config.yaml
n_layer: 11
d_model: 320
qk_norm: false
batch_tokens: [32768, 65536, 131072, 262144]
Below are experts of layer 7 (counted from 0) of a mixture-of-experts language model. Rows are named router (the router's row for the expert), gate (a neuron's input weights, with its number), up (a neuron's input weights, with its number) and show model dimensions 192-255. Each number is 500 + 50 x the weight over its row's rms, rounded and kept within 0 to 999. Numbers have three digits each.
After each expert's rows: "mostly gets" lists some tokens that are sent to it at least half of the time. This comes from a sample of Wikipedia text that the model never trained on.

# expert 40
router:474454556603465486475561556505475517539452482400537507549445577464557518479518549589511588456577467529451542473548469404444502517397424439440419558393493540585534546484485528515467513484536485
gate0:527452383619469557573470509487480530542545436469429482520574484592424523575508604473522442548509528509546588425570563553528556452464496566462474426480428438432539483451439548452445522479488532
up0:520588446515444477549575513446491485562456400454500550530517614602553524537497494531465456540453505496437506487481554567550468526499500400449573528408454472616505550487521468541552489494491460
mostly gets: " •", "==", "====", "|---|---|---|---|\n", "|---|---|---|---|---|\n", "Scientific"

# expert 16
router:554452549542412571441575539518463589528504457455554478519461515441549525485498558539591535403542432490446548432517475466479478562469477461491459505468484544553584572426426640459413472474584500
gate0:481443415499589528479506498440501517515487469440490521481428465485439529526534437476549575605546489514466536568462446493465407493452507447392543613557535485462461535516493393544520509541519487
up0:442541511468476479447506457487447475410616557542487544354478551565547598463501490511435509575435463560460549531548515468511482373502512475399485544474441500511528529500519502494575438538498417
mostly gets: " his", " their", " a", " its", " this", " an"

# expert 23
router:505517532503490585510525546501459462486518450470509416527414613475548640491512520565599550378532498517463537408533507489461453485453498496490453521412530549519519490473469527463423474459561547
gate3:479498522544507556533538581497428445536521475466546522587476489514579506542506386394571496527502504460566518435502504428474521585536458497530496501547511375507484501537542425505363547494479515
up3:590416464487520563488449570543468482552473497531466473559461477436449549541573560561447536407458456516473521507466494507455509383518450502480463602467504512533561522469485494434540498505423487
mostly gets: ".S", "See", "Other", " List", "American", " listing"

# expert 21
router:508422611494470541472492577416425594494391458458532512540434537468595534473557539511471619447511472537501479441495524472476461496443460471464490588480509579563496536471439612462489457527594529
gate0:516396423490514547491455481540470593480414484499536490493637463492563480418514537585469572556564504566478481456440502454434554426510504459528514596430480555569350539443610477526485546508551487
up0:491416551546433599497430555468483441462546492467482509560367548571535562537415430433570498477572527533550522504567500540559527563580490538434459594458492399519497451450491557492427519521484440
mostly gets: " moved", "\".", ".\"\n\n", " him", " said", " came"

# expert 2
router:520434544565464605495496560453442559510504475377542505504474604454533549492525538558520570463511417553456580448559485525442447516437448519491455483380540576523453505386446539488461484430551552
gate3:520538492502463430489481469517626598501481466506556531543541571480492441554484507547494482431479563476561482505522465549590408536504468498431548531612436603555451544578561546459481386389454507
up3:377518485507509589509510422534473436560504534486510554523554513448382602438493573524527552567462541514489436475472447518515525419496549550565509517494484419454385459492418461491486546567461545
mostly gets: "9", "8", "7", "0", "6"

# expert 33
router:513453520516451562485491511473463632516456504493490394496461555475537488501494611563509466468564456516430524459515469481466449504511445422468478549450515535482543494494486530433446464478550598
gate0:539493530395498495479511529567461587498472492411470579536476525483543574512517577546547499461474502483509548507531531496595469537565468589577427528477498544477531505488536408570467585501525576
up0:500513493435434500475492485539516521392501436506408553560479433555483512438507512551566488453457405521593547511440462423609448494578465437550543489495363473470478523538478529565516417519501398
mostly gets: " Las", " Ke", "'m", " Bub", " Sh", " Bur"

# expert 41
router:505452581508461574405557549442482515516435448467471452564521536493571516452472559496540493515562544558470501510561476510429491548482468448476478582489528543519573484440433520471525442464542574
gate0:410486524552430491401541560537521519432497550542557493487553433373411377469449566545488496490547466452546442503480553541566561419532541512417510533518474591505636511555361598469560473490524468
up0:629532457496515559465544532566587461575510521466410398447522468557551526458520390567476479484574554532647489547507552493471487465470499441507527511495531482502489584472448583447542401517468453
mostly gets: " Preceded", " Born", " Candidate", " Ar", " Died", " Succeeded"

# expert 30
router:501425564500489496460536503456463544506524438489547468550526511527547564476500534530497562497513507535462519445570443468471509500458427392547404546459588588494566542449480517527442468414497494
gate0:432475532499498520438468504505537464524573505518489536531552503542404516476521511527608474433578512524427439491612485557498551505496464441450485469451500439487475504460505548517486548471502437
up0:512468558576454479606478469525574487400509495571594491549656574422461511502503506511556465501600493440495537568518405469542485572567551486525445424437505496472514584570504536534477548513548439
mostly gets: " ship", " killed", " large", " small", " white", " wood"

# expert 0
router:503461589535403536427549540468481569475472459503541380531439606489587547486594523544569555379499460532440534429524437433497475566473425540498491546456537579528460473449443549446440530398584591
gate0:482496556572406541532503456525507562490505634440499428498528438465505519401452455468422422428473498439520598515451380483434548444516497538481570467567477581556417486494500573497488490505547458
up0:443495401529608554501534560569513440468495400589508547484524471472504485638539549513528508428534497495522487454523579560564516477409460515459545447501494471459483524517432528543511550570469491
mostly gets: " d", "-d", " re", "\".\n\n", " cl", " fl"

# expert 28
router:533394556460421525468538516480422465604424526432576533563494538430529500401539480564475545496555433534507564491511449487486442516483451480507480515448496531562542549439474516509466490470466528
gate3:498486525510503452560518590615439444559425536468446466432532448535528546501640454620466509420412590600456541508436568494508462458488495506570542566468547568550553485495528533645385453509468484
up3:559423524483407495467510572595452405507542454597460489516418568578496539477559519497452462491453635542510481476569546512430528394499509513505623627443512561559485536483507531549496512406452475
mostly gets: "°W", " Italy", " Stadium", " Street", " Socorro", " Racing"

# expert 35
router:457480504517482582442536566447441526508435478499609410477422569409528541435541527579591553455603514512445602401497456418467431545483446459503460507397488532562501466430483582468496482442604545
gate0:522501581335497479544503486547452476459447485571555349527456596479534581449452373518522498617527552551515502456572488588463485458550526419411583528488501463498541520506429518508551475492481452
up0:529442445398618573494541600536403434429386506516496515520433590467506487465426523538552545639541515462552486631414494519506488604482504542386508568507475578509654514550427546532576535459499545
mostly gets: "Personal", " Preceded", " Succeeded", "Senior", "Early", "Gls"

# expert 46
router:534475541510428531493564549465426536528476481438495505509484536490574508466486529539582550451558403535429551404519532479455455556435430513461457530468512533531551633501506613493474371499565541
gate0:477525416496471482474461572473465551549606445439512535618467470594391527468532481504463456485516565457497398405495492506553546500566475559485479510509599488490480545450477495477461508417474460
up0:475536459560488493466434503557569593506472516580496554562424484498445420435590513521509553420396528548506502473415554470496548536430517468502459550509487499424521626519536485513507570542485497
mostly gets: " when", " where", " while", " until", " before", " but"

# expert 20
router:487407545515455544463545561448448476491515489415538465543461533451556518474530528509541549429526453543474543460557463471450472552423469505473495545492540601584530508451425525433459488469602540
gate0:483528518462537485518499513524426484406576569566613447447489641488438577561561542514623520578455438473519476500533501537563506570513533601505542433525508463494512439518430503455547543520541501
up0:527569604508473520428417543499497456448488510477484489556471528583435418505503564554534493547533485470490478399381541545484432464394504524472577444495466583517609443585510475499532471476461486
mostly gets: " many", " some", " several", " such", " these", " among"